Weights of a small mixture-of-experts language model, trained from scratch on English Wikipedia: 412M tokens.
Below are experts of layer 2 (counted from 0) of a mixture-of-experts language model. Rows are named gate (a neuron's input weights, with its number), up (a neuron's input weights, with its number) and show model dimensions 0-127. Each number is 128 + 32 x the weight over its row's rms, rounded and kept within 0 to 255. Numbers have three digits each.
Before each expert's rows: a language model's description of what the expert responds to; "gets" lists some tokens that make up at least twice as much of what it gets as of all text. This comes from a sample of Wikipedia text that the model never trained on. Tokens count by the router's weight.

# expert 44
What it handles: Second pieces of proper names after a short start, such as Le-eds, Stu-art, Br-une-ian, plus words starting list items and digits in table cells.
gets: "1", "s", "0", " |\n", " in", " is"
gate8:136166165087081187122106098159093122197126119110152167153144148137079130180113159109148172108114075124143175158135160139119152148065206131095174102137130104109118159134172142125131141121157167164122138155162182134124083101087120047155137106059115150133156078109182150136128205112169192107120130152106157141118134165123133114143170094134107149143198063129184071158162120126137124142130
up8:114159130151135124161121205082168183167116152156088092110146107118117124154156150156091156063098166135123160142130161122118131141105122132113134101093102104170058103173193051111179078115176128140113143092073169124120101116156107119183101097247092129141127113114113157116124111132122126082107117159080112127094132108127138164108180088134111166123112103153061093107165195119141081139124
gate9:140190084175156130119098195089160147187133136130132145139098115150154095100205120123121140079118054128129144168213118144134076118173188130125123092092108128121050135144144120087088153151106158063162089175131179132128168123149125141147168109101174106151096139125181131141125140145101129156126125099083148096174104139149135143137137152091106112121128073084185123107117134155023106129117
up9:123171130178136128180146155166159134088134135189139124104174126079177116129159149120133103152131141124134177138100141127092138118111140136157147104135105113127129170115057142110118161101116115096142121115084139103046052192071081172120212118123164124106121100132166179047129101146122061104137177146118119147128171137102165149095131145107159130165128075104097115112065063137158167119061
gate10:164089113168102110158110129113121081099125102147150091091089123083181142177099167092135126096146080109143160160129165183186143149188134137173123174109151132125149185088139130104146148120135102091154093128144192105099118126141139166090052095057102198104088112149164134072077124112107162187101127110121127193163116101138162044076134175141117156106139129120121184130171139114142127120146
up10:133069100140107143132128130143076137126122158184134181123063113126150133125101119175129128143118131097181145134156079151136104163145128131173111123141115097188129106135118146142151111077108084062130072167128146140112162154148109088175046156147125130148146184082184109111102122094091129135140161117056199214128065131117183131123143093143136082228107132139097164164102155139112111127141
gate11:200169113155139133093142132164227150089103144219102131123183127137107111160174148183141168137163161110126097156120132146138118158167124139115161136080125180065117157102131075121142100140180116146147072143127124116127119087085174147142184130157164150130219150123109141120149144125172124138184154146096110128107102082128165058151061120120143088154120096120119093084139131130103187107131
up11:154117040182096137108102164131175130109141063119168024124124157144073112155118124171103084115145115115153138097080125082102108090142089127146176078118120143131156139161087128155161122140130161146150178166072105102112126128088155140161121102135039117107202131141138151064135122110107105134120125091138133074142100139179118122092105177104123095122076105117187128117167147090070115104099
gate12:096090123134092143078146120119109121171115129106115113093100117066093099181143127168107177138122119138115157110120134168100070108102162123107210130136110114096148154106111100140122092105172112138109202070087078136103151148158117078191204136098170140194104124076165175117162079138141125070079124134163140114154138126195157162164122102143103096148161143116144136186164179108077129082149
up12:130076114131165140154074115142102102130135186057138144149095100157163121150127112159139144122095120134157118170077088134124124040171110129117100148129072198169129128117142132128147184156063167123122172100051129172151119150136149114156104168148159105140105121137039157141093109054131187105092115117125118114143102113116088160103142105132145098187062133090176117146096122101162112095066
gate13:159166076157127171124146108160106139089116055151185100107099093114142056123154117089109125134082116111160130165174091104111103125156113128160106085162195111106158124136139116164140072074143145109132125150065153136159130173060103177128103151153146126088113132182131153159171102125133200089155085122099129151092139129165221155134166092087124111067124114131119114136135075081129114167183
up13:111086135141152147072156146181134076090115154130178113122132133134143155123112141144122161111114088148123145183175125056136182131120178124121119103138104141118075147152143076076146155162109085068147138136178137176185083145129167142130077121114181134115135100155134083045054154097125067144147090158095100118164165128182083111146100108088139152136118114105145071122146144132095133033101

# expert 19
What it handles: Word pieces right after an initial capital letter, mostly in names, such as R-om-ero, R-uss-ian, Ku-w-atly, Sch-ult-z.
gets: "om", " V", "l", "am", "ont", "z"
gate1:153120113185113092086186092093096058159148177110081153121150162212144143107146156114119140122160111160108137146129088110104128116161146134092146142155123142111113132094158106105079175117109143132086142180078148127189112125142185177123170155189067078139187128106114076146140106140123130110168148156055118143094147124179167177120125106142114100139137091095158114191062107132071125175134
up1:112136089191193078081162169133176152185101109128162116121186099114163114061144138131121151064179141133084139123139121168122074113117074129138149168128126127150195097168119128112119159168119196116119119140110110183133130131093153120091147140126139088094158100086113084109170128145111170123073099080127126137086194094119167072094088131160086095162096107151167122143084161130084125081166
gate2:140118097133098130121190093072094168113131154093201102082112122115146161104140118198118134155140175138127098106099135100181096212138120129123082145181144092122110104152183059159167132143044147089098137072153091155104108167094086111115073115170131098162105135129135142156152098071078093135108163113141067119083119093148144085135126118117123071145158150157126136081137146131101103091170
up2:097142088132141170159128099098172091131146067168130140140109132080136152064100151140114132153141098147111121175116118126103140171133171132134139122159147162133182143120116117114092096089182133124190064139118053131128162152157069129104145122113187156117190159131046129165096123133074062052171095115080143173096119097123159138190138120103132147112159157140125198150115148157108157175171
gate3:117082122108092087088074107096170156186120123129169086118111161123147149125131160107168112186094099069156132086125140120125109094106149126175123122072134113110154114108189101148094107091128208114104095140118121152116168115153149119169119127118131111163142100125100129046167151124100079117096169071141164164128062136154155158122109207147106147070114100100170168124201155152192157164098
up3:099160069125124158122099123122095094095113160095077116119112164106111084112159099223109117124126098108140176143119081174133198168093125128125109135140130152126162100092144078154187157103134086190167068164111089137192161143112140138151129169098148143196139135095079117053142121087166141137129067155118129183118117135154190109102129130126089081114176092147140102138157139199151147133142
gate4:174153125118073164128094071072078148137093144095121133110100147195139131105087135108121146111093071124148101149153103126101126116150090119127092165152138114090206126148137116132132081136176107133091138156118142179146098105088177093123098154097126162098044138122062104083128099151185163083162114147116105102135163121131168201167087142161129118135206208096152127100084112167127136112103
up4:154068123133131091088098164138143139125142150142100158144151172134146131163115076147171101125115123136149126100190185135119158169098092128100154070163080101089116134104121134087230129133143130118151141131188155098107110082137150136139207113102161153113151130095075163107211111091139108160134130110144116134141240134138126094090100091098155140097058124111113128199128152120191133145135
gate5:134158159142135137143156156182082098177150136124117131054087133081186126139171148097136195069094121146143110151124153154158093192201127140155109185133142139194124125165205117126169141137115155096114109166116079128104124123136144184139153148155120121093070120096118157179097152141144113122148128157132133137127135129130103134077085057115112141135099042096050153136168141161131164180101
up5:135145041125182124118015183151123144165118098117090125092118145163191108148092082146119155104052125158126122158127127105110126114183166124113146161104131105104121127106147147113198167100128158133101151149090125109097119159125134172090124145169187121174063159127129132167075114127137144154180110081093143179146072065123124131130123122135089100147090108116104105071095087085110078138125
gate6:122095147078126110063108075132109127102160131135186082126149163141053156116122034103104138079130098143167166123134110076181143134110126123134143118087120174151189088141153151180149141130157100159128123103101156138137146103181155092148130154165164170132189127094112129153180134159125141141112046124097185106052105093130102155195160153141094145157084099134128121114145097074078119113109
up6:121105099099060140116095114115109121213159161165121116175161089120113088121114146101149123096155104124120126155128094130143121082149126121115183127137135072060137121125103094168189164089142125143142114130140147130174165085052130160121139146146161113076107115132082166116108076138097094101157092174078117086138081182073147133129109114155133116118192148101095125172235118078112088156173

# expert 4
What it handles: Short letter pieces inside proper names, especially right after an initial capital like G or C: G-r-andson, G-ym, IndyC-ar, Sch-m-idt.
gets: "r", " V", "v", "w", "g", " P"
gate0:100128132138125082132101120164192157071056156123155162131175151073103147143116174112131114112097143125068133136140124142169122120122127126165149119069147217102151157167187097112093162104134172145152146123086152149107084146092120094128082114122190173172146133147113164152144097151076145151147153145141145094094153103085085161188136134158107158141088104140159209140140122046081091098164
up0:224172070108149167179129135131196151202151123166092124155120145133146136141122122133143115166100134103102065162163130187116166094148101132138097158122124118142199110138131166109129104132093211085106101125108207182135142138120144101115132160118193133124115152148076136083088159159109061140148097118123141123169148118085128171159123141099126177152124155131086091171100098103179121161088
gate1:137158090140128207158141028107126131098118175130109098120083168097119136164187064195097125120172116138111104140112132128140153151134125132111141113129126155080176158127105115119154149146130087077169137084121133097168168155119099136118177154078130088132107094160131178132112128110140122148151113154168129153150114123216158175203140051095121138142061113172173104151146155119191125137177
up1:123166191107152142112131173147141130096120156129107173158133151157206149118125090165128123123174173190062094105120125079118062138103109121113157149105125075157101138158085120132162089141129125181143131161121075066163139204148125100092115166134145144071101131090129085144160125075139144117179136128158087135132068159162124195160147154099135153107053118132158093112176164084132157173112
gate2:153126097112174127151125165179089126122137118133100146090130170118138171129132078152173157182149107086097078140109115108095122108138111124114071158144102156094202141094147149162157174086145158111069173142129156132124175085097120115034127122113133148044146103116159180093138153100192183089154051139106120179140120151124097159127138063175133119135119116119083133105122107182195124116133
up2:063121134145179114159108105148183116094105082122104079170134180139082124142154122083150131095090136124151150112163161112100137093113193126094178142195109157206148159127075131095106154130136154128052128140062094168111089169028122120077099150142149200124134138134120148121094131121175110105130123125145156144076095147122167086105112095169150149091113172167112153101129137114159143176145
gate3:097157110084130099116130143097081141128125153106138124158150155117175149172136175155134112193054070092125107110151110104156158140129136126158113110125118182134145123138206130109172106102157210146144130175144130146154066170175087104144160134085163113146172178144125137087209103117126063204069151136107124113114079168101183136101128128186121107087089096146127152078108100161121142112130
up3:124182172113133112098151114092100106139166135172123120111142116108169097121127130082161101141127183161129139141101187098143109125139138140113110133105144120128099151163114139135067197134141199144161118200104115113102059095146058172108076153144112134129174108131148128080157110159143099148155063123067134063132099162148109104098129141113088108115078109075110150030068091099088111068124
gate4:106125138146147080134128103155128102119117125021085104177143120128130169082138035121102173117161138119135066125111144114150132145091100125160120142123140164097082075129080113134097149163108091053159088155160101181140115125166067149091120157116183152142197141203161128130107194071154183088122134102190112136119144167148181124122113094113154137124108147141120121161124123086123135157148
up4:217109117129097100142107184124148165139121131142107150146085107159084144101179127135139055111117166138153131109113075132138154148115103127166122068096141103122138135072067167154124118107170091117060145197160114134164085091092150149091139108111148154150135203162082144122173084176166096129149144149124102100077208180104142137106078125108087110066128098113088151120132092141180114132139
gate5:152166102149093144160195108105142155100125080125138146130168126131175170121140113114123104145149138167095119169147125163151092191140076127093112121157114150132144142163135115115180139144096161157107070135123174098048154159094074088147119102122137150093053126175148110128124089174174127098187165100088122100138140110057154094108152127137111114195213072172132134192119156103103120183127
up5:120176112130096143151122122146168146131160148106121134105094056078123114114115214142055072188102166127195144035172148099129107152022138125139160098161091132119131119122122119126115104118107096139117061121134066129130125124175136115135143046123175125106124143104128130172166114142164147136143074131122173185125126135145135126145142179076139122132123074162126162151096139079125137102176

# expert 33
What it handles: Odd fragments in infoboxes and taxonomy boxes (Phylum, Genus, Animalia, JPL, MPC), and pieces like h-ott-est, tw-inn-ed, W-oll-aston.
gets: "f", "oll", "ol", " Kingdom", " W", "F"
gate1:078147117132143123152081187120092130123097122120116146101082136184124056070155138163167150139150104137133126094183113088186105130133096129172150135129130126105049097086128124192118126095099187110100117104103198169109141127012132108137207168140140144148122143144106099099125171173132100171134105153129117093156104133102096102070140089154107149130102125080104126184150083131123083138128
up1:057091136083099120108180168128180140185168143148078123089141102159164183132144119164161133156096154131114150089084115090143131172118144114123159069116115149104149126185166103174110110096149090140097154148099146132118088105138180127103102112066167165134131154097148117043109125185154092131065120100132144153175150177092108111121105096117160119209120076116060086153103152123084136121115
gate2:137117064144110141111112106113057119111150181102171176108054142168153184146085189133139119155143053161137107126137119149090144156149177124098130108113152136065204138127139204156089106160166137085129140128120148136141133141148152107122047107106109075096153110174087113140111139109163103108161083127130095141121082179124105133135137104066142147225169174122172134101105132119142118106133
up2:107119164122131141112183160143191150111119154085152146114178130185153077123188133145099156084128194131161126094140102145133096135165154124144128090052122143096112130105132157122091129095141075073127218114155162144099182102092091178108137147144095143152108110081098174117087110170071108134137131093122107150127078162124134145173099135164136118113169031109087125117067098117163158107090
gate3:202155136137099145184191100130163161158126106155154144164124117122148120098156164074120133163142063164162143186144113181174120121185077137145179128096158107124126172111093105134113098107184046128123174179127091094148116135136086117126123110098086154101154111120106166132202086128114125090129125099086151062142150179164088112132139124125162064056123161114161120147135120143097159146179
up3:087123185147066168133093106123085109103166102077152173154128167122153093157133030114119154081156082161105153071119171134097153125143117129084116134130099112126116107147138120152161109134129158128143117133136141156138095105133076181167164173090120101135177160120194136131169166122140068147183158113149148186152162112087119103097122130167140170119122079138086060114098111090210142180090
gate4:154125112129089078102127141118124114108137142140072191140129181129202123095091087114105144118112137109132126173137162166151155167168159123106095148101136140089142133168198139160156132104085151170154121164148221107191180082144147101149121160124153142112137190095127044145148144090210100119094123148172133094165140091178109121117074033149097135112147104122154113133116115124099153107117
up4:128132149111111172105143057144148072097126136150113129128185113111131116139153128152090116119148104106111129052139122095175113143175082139101126126131114109145089127059086166109133111134081082106147118103135145123151151109110146159140191128151152130109175150082102168182145095110119181144115203190149149045092136191032196122127129056142112097090117153152105160077111119154138104111149
gate5:098115151162134156132113144110160186127104134120220171084114098133141116065154146154159113156118152170103117139117133121114106105073072127176173143105123025066154094093147116140125102139144117159134132152119100097108119095080181152132066131177136136123091150179083138120130151170153086171149127155077141086126167172146122152176084092104132103128048151112207116156111096168129136130140
up5:162089091153118125127104129132043170119151224136080142117085090140098137148113115086103103149163175128152110116156124154067112060134133122112146120136066143173119162146131124082053138106077181189108150082151122153108121130167104148165185115129187173113131222119110129121101181096154164146133128099139101100108135126171118124132093147122126190105112112114098189143114112138118158169090
gate6:090130151139183119138038171134119141112109131080192105143151100148114115119118129147075165080120122121173133080105150129162154106097239125127160105182130137103052091119158151130159108148154146148119130106120153098186139140072121126114136095166146100132076118022152141108083114109081114114130098106127132131164182149117137163140104202117158160190143151112151100193123110137125147149126
up6:113147152104141118142100127129148123153150113148109111086088182159132134122166179139147162137122226150158104139110155081114119074143100130137121147155127125082192120118112074108107147124190146103101145064054112109123118147058160092148151160165130147134160152218117114097141151146107134155086197131146116053098116148132099167145075140083128081128151148099106065164094135188119155119184

# expert 27
What it handles: Word continuations after a lone d or short stem (d-ance, d-eter-iorating, k-ings) and common nouns like life, water, environment after in/his.
gets: "ings", " in", " his", "is", "ry", " life"
gate1:147149099137142174170101145147106142201119181114128119192120171160153167108127149152120189130133172141073123140111071147131129178148086129146130118131155163134167117104117135109068127103134083101146095172099074095109108102141160178147114156194122103178156110078184130187086171120096137168197163130084143181087111120181096142118128150140131103157158163118178075118066155148096114091157
up1:120066122093170153149139120134134060171127167119132121130156084138142135142177176084106150078081145110128097094153126090153127153149038128127091069169140093151121153075100109123139117117118101079120147118071122168058136123098082115155145172160148124151170142180151074150149153152112106072093128169087115162114098077156161116095139124115172084069120162149097091111185165120193133139166
gate2:089157096152123129150139123128126076134121156180111166151119121145184114134131097140137130164138137157140057148139165088109115182094186130133149123165169166096096126081135173146090125138073168115092131117122131138170161123103152096148128084159103109101100129180088163125183087105091212124160096101139161146112189124097216116131179159197147066166085128149060146088103150152109076131136
up2:079151120086120172097154084187073168165150148139133139113108149128071135148139074148151170180112119166125040160110164151135156097140046127133112105097168102141173167142123114118157060141149106153162135079068120185121142120113144130138120096086156168151100155110143136136125132064207165074143157101196140195155116135142100129108112087146129151052093118152159134113123106147131148125127
gate3:109149093129113133133111196116110122150066196126165106195157116088136150144100108057111143129146195117145175107223130116200119115093128126114094144133084124170138154117107083157149063085157082105167139136141113140159113160079159157159143148115105124135087106152149116106113122146123134138075131125156164104154220101072130141156071080081107154169130133145116096122137122095110149168192
up3:110116099132120119141170083134107154181170090132160136113170100085110062131120148075164120110195060126156109131207128132112130171159107125130124127174142156125127106124138146162083131090161120181116161127190118167118129217167085212120157085110149159126121130148070125131112094073151157119108127117135116098090106106172163157113085105080150168057138128127124193082143114158151174130151
gate4:062100138136117171146106179122127164168149188133166140154090161072106127103077157251111081152164110164145149169124123119129154160122114122137162142140136086112130153137143112173072108073141111174113206088148135150125145140071112096118148126133110155150084104161100125216152110073105122093127130131098117066147113111106139098165079138149104111181124143176090135157155166080117129117160
up4:128127170129098109113145110127056151107063147131140172099081176109172145140165110052178171165088107130121172094114129161113098084146176129132185109089105218153116140138107147105164163082123113127166110100090143136075123093196100176111123081126154148093154142129088155144147176155175163132068108136185104142102171156163161175171134161126156091148137116165099121112093138100101135089113
gate5:092125150112153082104146090149091135141179143137106096146160133163133127145083104150115171138138091154166078202156127175151152108153103128151162098134120116102090113161055149112114148094151096089146093106084082104123132149048153158133178072184159180095150188186093201125138089159174107085140092080083127125173116120146164119135130153135129111150079132144101128093119127187126164095184
up5:151175122119156151113130148162086078182145105132093133112154125154088140173058116162131159104165103161153127129103129137103112228093092130131133113182106116143148127126130089120116058193132109188108143117087144058067126094141136059121171147131164132158155116131099115133130122117140087117078168126083089106149114087113072132099160144147134105079151127200123199224149134130125130137142
gate6:155125123121153133133222156149087114078110166136119136115132144152088074128135144115166132126191091140095203135108156068103105146092114136151146144183084146158112092102155120122199115173107089108121104120165165151101112107081079110114174094130102149105183146144191181126103135104160174117135206185148123105137112126161106117170060126140151122093159121161088179063158095114171148119117
up6:071106076144087102178120166080155175133116125154154122135107141054121117175095183086146125113135146089187103156124147134109105124171092119126102088089122116108137137150161131115059165121184122124170109161053123192147106174134104179119153177104110156104069119108169101098090130122070147154145101075048115074121065161108142125160122146095104140112167102139159114087121173090142144121134

# expert 63
What it handles: Endings of plural team names and surnames (Steel-ers, Phill-ies, Beat-les, Eagles), occupational -ers, and names like States, Smith, Williams.
gets: "ers", "en", "ia", " States", "on", "s"
gate0:099135123113146150129078111148135108174180129111131110138100083117151155143156110088106106135145092136127118164142083128073134132147103134162149160148168160205119140150098112151150125103148103106128186168127095122180142113133095203108108151141100153124111119095153200094135099127185192126125139205116184086139113105120099180184143080130107169194160123141118249162137119191129127112091
up0:100139188093136133099152047108075079106133155138106120119162169119178135095084171127159138111121144150165067166152058144153125151126102125111126180093122081160125120155158118149107158147159166172111139139111109149123098115176126151165121138117149109178090035075132118126086138131131109075120111163153110121214104132133129116140116193130115153091038092131084119159159135134166151090062
gate1:081097103126074121166107098121102118107103171102095168149186170119064127184042149125111128136100178121121093099103145097076131072156088130118113149112146173079088112133142088108150137069145122128055134131169154149111066093145130102082087116072083113133161110093133156104142114127126152091148158195129142147103124085131185110123072088106142118119150082077097161108095123105071096166109
up1:114179121135104131111092154129152123117124093096102136091065146185072118126051133132129132116132109064088087135132131179200132091085133123083168094134107171122115109109207128165086114145085151064100113097168123083049178068111144152180116122101127156126150138157133164171078109109139144136124125124113127131170130174189146112149176143131130102184116086160191083081128117097104136117122
gate2:144144130127074095133138158073122148085125084162179151070142163124133177223098076115110099118156108117215139170149111143148128110184131135117100160152081182110105174114130126169041136138102151186089120149137130100211136111113097115180114164081167154163123110105153135122083166114120140138124103059137104112148105116138136133119182135121139116082128173125183106080122156154113169140161
up2:121127091175130097070141160092113101062165120163176147095096121115159115197124091104151079170126121143102109099198143145127109140145158131122108137103105130059159141184176169131143097161155150203093102161137172127126168138131130195110162148097149079144139163164197112139134111143182203133063080142124081132140104161171111139097103170109116135146053127144149144147094122078109127121112
gate3:104067120148096130143163087108116198121168119156096169193090158121109199109169110101096157169132144115096122104129115092114112058145128124127102114118167097121161140121114199130102102127148197095084145075169139175172118155115195131175104134087057117125075112148181105107122152114127160113120121099139114092144134110111107140143124134145047067108092151113130160048174103155123133156090
up3:129117106196056127160134139094100211151163144119158139134206105123170188077176142198134129117190107109136095122076118182094119103180171129137142070130129133180169106127114166110105115125131175092124072160167188119120121148192158158131126087143127109169110090131123088123142096122117119127141132160197139104088094132135127087131108151092116066147119093162103156080139095114097146092143
gate4:132167169152152101113129152120139121134117176129088144175118073109193165128120156123163162097165182116154171139140172095093122186137175127124077126186092154176055150146107098105110172153112096100166114125122100139138084152110054131120135138101123099138179220186124103076196123157130152151093123132114108079070155192127137098112107113101115127096120057168136149117112132137181119148140
up4:170160163135126175144184067167182074127150185136131150111217118097130091137082133160129135172150137152115100169148155114000115122123127128133143132099133177120104122169104112067127132136120196109124076163164118167118098103124125095064157110103128156178188109108118162097114108148109156118150100122100114068154129130138180112085186113138088087105080123130118084120127138103128114109121
gate5:116090111119130080170128097100040148070131131180088142103092131085131114090151127066131117121082181125129122181125136028134118153107147124100095090097097092097128123150143079113075092137166126123139102089149130145128099163130114083130118103176153127109055086175113152089076129133156147121047136109124145230174088140078148135154130082155154134126140110123091157136118142140155117092105
up5:185099102136132158151117123154126184119166178056141131116121090152035085155172112130138121148161177157142121132112114175115170123100092120144148122131181129135181123107149104114112142120124127150069071176155153113073117133109189063107049165130155110075097168078122123111116104100110106125166211155161126189111113126149123127089120125122113161115106056134132068074116124139152166132153

# expert 53
What it handles: The suffix -ist (Feminist, Marxist, Federalist), plus political and job words like President, Republican, Democratic, and dates.
gets: "ist", "th", "f", " F", " C", "F"
gate0:122132197137119141133132081104160125121107091151106161216123149112102190125043172127114116102086141122105122121132107096152120105095087129149101146139149103130142129104169124118112102146123133123174131164173095150113138126189125116147150116075113073157160192124148181170165133090173120160125149106090120136064187038201109097099137151086118108133143137122133114020164085125137117155109
up0:128082106130130164092159062162131078104157168118174128110158121094107182159185163154159084100084103081127125130167111132093136127104140121133157146148113099095139149130197160143108143131182100210129106126160072164163105146162056101154189152131079166121164122134166179122122144141132138177142149136096101067056147172092172135146139106096089109129142126137079133108138067080099101169103
gate1:108098138117159110166172147082104141106105150095143102071173115186138125124101159076101110111115094150130114128190091103103065136119106122182060104167142163172104104103136087133071162155148146101123136145053122103106159092206115103102131175124097110144114115093146106151181146120122120136089176087121106165199179119197123064146164143146082090178134101108085081109139154154135103146126
up1:127099156136128139150117159119090182138139178131167078084099134155157135092104124116139124147158078114134122116077150137078138148122204136163144175056125141163138147141136095122094092144136147169047143174149133154133142113163094164073105117178130133151126156119133156135116122112107153180020097102107133079204164126126106119129171129183120189135148151117102114116100177174101117063199
gate2:132144149137069105153097033133140163121143098137091124120146115137102103128182140153109190148123083129105164173128130080137163145137102130120121096120125112123116112104129145166165132149111173091155163139167088090105160105080164099169099141193106093108143126140092123147054147092114020148147130150041144126157132117199114129127107122125182101190111103130131108175175109133105054119076
up2:074136065102114111097104142155149142137140129146115096138118137053128137128105166090117136147143101115117153091139150080129107160096128126127124143143141066137094143112139176143078080150102089052157160144133084133116151108064126098125166140106074210140232126173152116132127116130165200107103167156126137065064099107216107140104129154092149117064145153138136167134161120080103108126124
gate3:160059148167155100110133142121135179126123134154157090165175180145117079102154130133100144074112114168155130073113156091140115141127138133115191086144162141176129134161115145168194150126084134057152095082136182106118099160158119132107113132034130129127100131157178160112112132130148116118113039110113168119099201099109120173090147129158090105110145067082131166123120040101112128141115
up3:157088141160142098129120100153152127103126159183171107086115135089056097131114152173117141157115123126162116113082159158150129144122188132168164164144164154104186153130141081141164103119070190164142170136174123135122134102127154104134166106155142070073159107187081150124169129108148165129076091149162136186114012179165099162110126091153153086135145138110188162108099127106112116150099
gate4:099140091148107110156177152123071177126138126095107097165088131096120168186128161103157094084129057114152105137094127122109204163144142129120127141102143143144207107145157067118178128076099124178119110144152165118125150143099161088148139070147087160115118163187078110121084157184175096098112126189123052153075134150102149133102103120119054120107153147133135104083100119112180111154164
up4:112169133084176135147190109089148078122061131093158148174062131130162159148073116123082182102087139126174149165121145199154157055119136125142111127117133177182160124164118168146133213153117110201100110155118147126146160130130135148121152145099135100173123116121084136131108095163175107104113145152175103134064110113170172128135161097078104133075194140120156151161103172119170145124133
gate5:075126142111124098198086158129171098141154102145176116122111171101171130161118103144119134133128119158130163082093155168182100121160171138145111090141157175143091148155138120115125131108099094060128054133154134121142112099190119156132110089116147121095182134143047088075123090173131156089140098097062146113143138158096176131109096122192158170092150156126087113052097187146186137113163
up5:115120155106097081117210126147139073050168093117166107069128145130136073114150139161100102143131136087141151107156092159126140081137124136127149060147108038117089155101165149116022150155137070146136152211091157146109118124127134171086147112139131129122164103185130131117107140112164154166106103127133157059106105114092140143132165124112132076088192158093104171139111155131125137106102

# expert 37
What it handles: Single consonant or short pieces starting a word, often after a quote or hyphen, such as d-em-onstrated, F-em-inist, un-f-ortunate, -l, -m.
gets: "p", "g", "m", "M", "c", "f"
gate0:164158132110125164117099162099121173149128195064145068118092141157141145150108140137158119158114142166139167089128151140092132123111179128145095221128103094116130111134176105181168124109130150093108091145152154065172184140168126105127100096134069158062117150123099129150115093155114113089195145155080212115087157149122152159139113119107120136122109154155082100154150071102110129185209
up0:132132102119100103154131124155178172149091136138106118118124112164156021057136181119100150141073131076132158167123101134141169155126178126137115137141132172072086115090115109117129099100169118110143138145140121179127151132079123060136155123135070150115126164139131125105210168164105134111161191082104150111119128079101150090107080125157163096191069180166056103080109124109115154103130
gate1:196138145111147115112139132179134170111098177143135117137138132175161113146171133118145110185185123098100131143150147126072138090117118136111150142044130115106091161099110139130111195148117196102148129057102136163100117105105105172101137056130072158120177120104140135116112190146179163131104142165100092168173178157048146130146143134129134170077083132109048120077105102131127129073115
up1:147095251144118142123119188150042165090122174107132151125140101096066128144167125163135091105142114086100185104113130123111169076188140132098090174113082113168125111121158075114136163123083156194143144108107164114148169136060102113179128150146116129105079107147178086128155135140170130107162099143161123121085127142105164091120116136172136153096105104131124109050086146122117134159117
gate2:135154121139181125218098157119151161080225132154141090140134169153023153081111178160148185155167147138086120146068110161095103064117159134125128107212127121146114133124130097160092126159139120046154113110117146112102113152139110116142100110097123107097107108110134144100156120148072097094117207142084137168082148151103130156168107091127157102121109113122129123130179137144137171127113
up2:063158133184163150151098108142199121178178133124103103087113191106128078111102127111107118118105150119072167141136123132086109135135108118139144088098159061042146118132143158171111121133172073090148149148067110156113195144145122158122182122081139178175101169094182139110086137117066143110140117080109159120122077154174155141178118152137126103114145169158099119111178078177134116147112
gate3:174068154121114083115143161116092155064110092124107113173054173170190159114136102130115148168106150115063141171122148136151133183160170128112077111137133118145155147157118071106096123142088105088186078148149131117099098152085126123155115141090104116084129131180121185131097123087072124150145123146091139110116084159068131119098096188154099072217178139144095124176140141119148116153155
up3:163092076156141157099111143060129106170076129135138122181102097131125127199126139160147074134106171140129091113125136145144090122118130124159131145147116118138145126108069127179081137100099112095112126161153104155124144149095071049119106141135090099187155123255072135155122084135068133106119125130093145097075088127122085091156086150159108130199161152179110126179118130109108147138093
gate4:151165116140099171111091159131145121118105114044129118143150136078103065101170107082112126092136119130076102145153146110131089121100113122094124152117104060105070118117126099097156147160117173108102171129152113137098130155105112124141149091188188137128119169158160143110152109144155138139135155164180088139051139137160042150158125164185131116154141113072216088035170136169126112158114
up4:130163044109127094154100152122148110099200156190187124070183120097132131146150142163115097132073093116160121111106107095122101152088120122151167110121120019170156135056145137142171147112164121130134090114115150125153196099150139119133148146087162159132103138071065078122124111150154111171142182135081110090124116140047132131103128209116119110132149146135090107099141132150177129133147
gate5:153113126134164116110178069143118190166116102116156087134114063132146122108168157164140108217127172117164158125126168143122111104153138130161170144114153102147059105133085162152143149126147186084084082108147156068109146107122121041110059134165174103087121126179140135149077064107153054141065145116095159148123124173150100124116125089108144132129124181125104131173127104132068115139117
up5:115102106159175095184114154181178174138132121116104125162137132183172142118132143090088176109124148142160095078107112128093076084140174124162118115127126156120150137127121115180132133122115146210135177075120148172128121130138120141119115081116109104177138113086093160076076113080097056072080146089123110131100045126099167142140112104130109174102119179126169141148114156096122104021113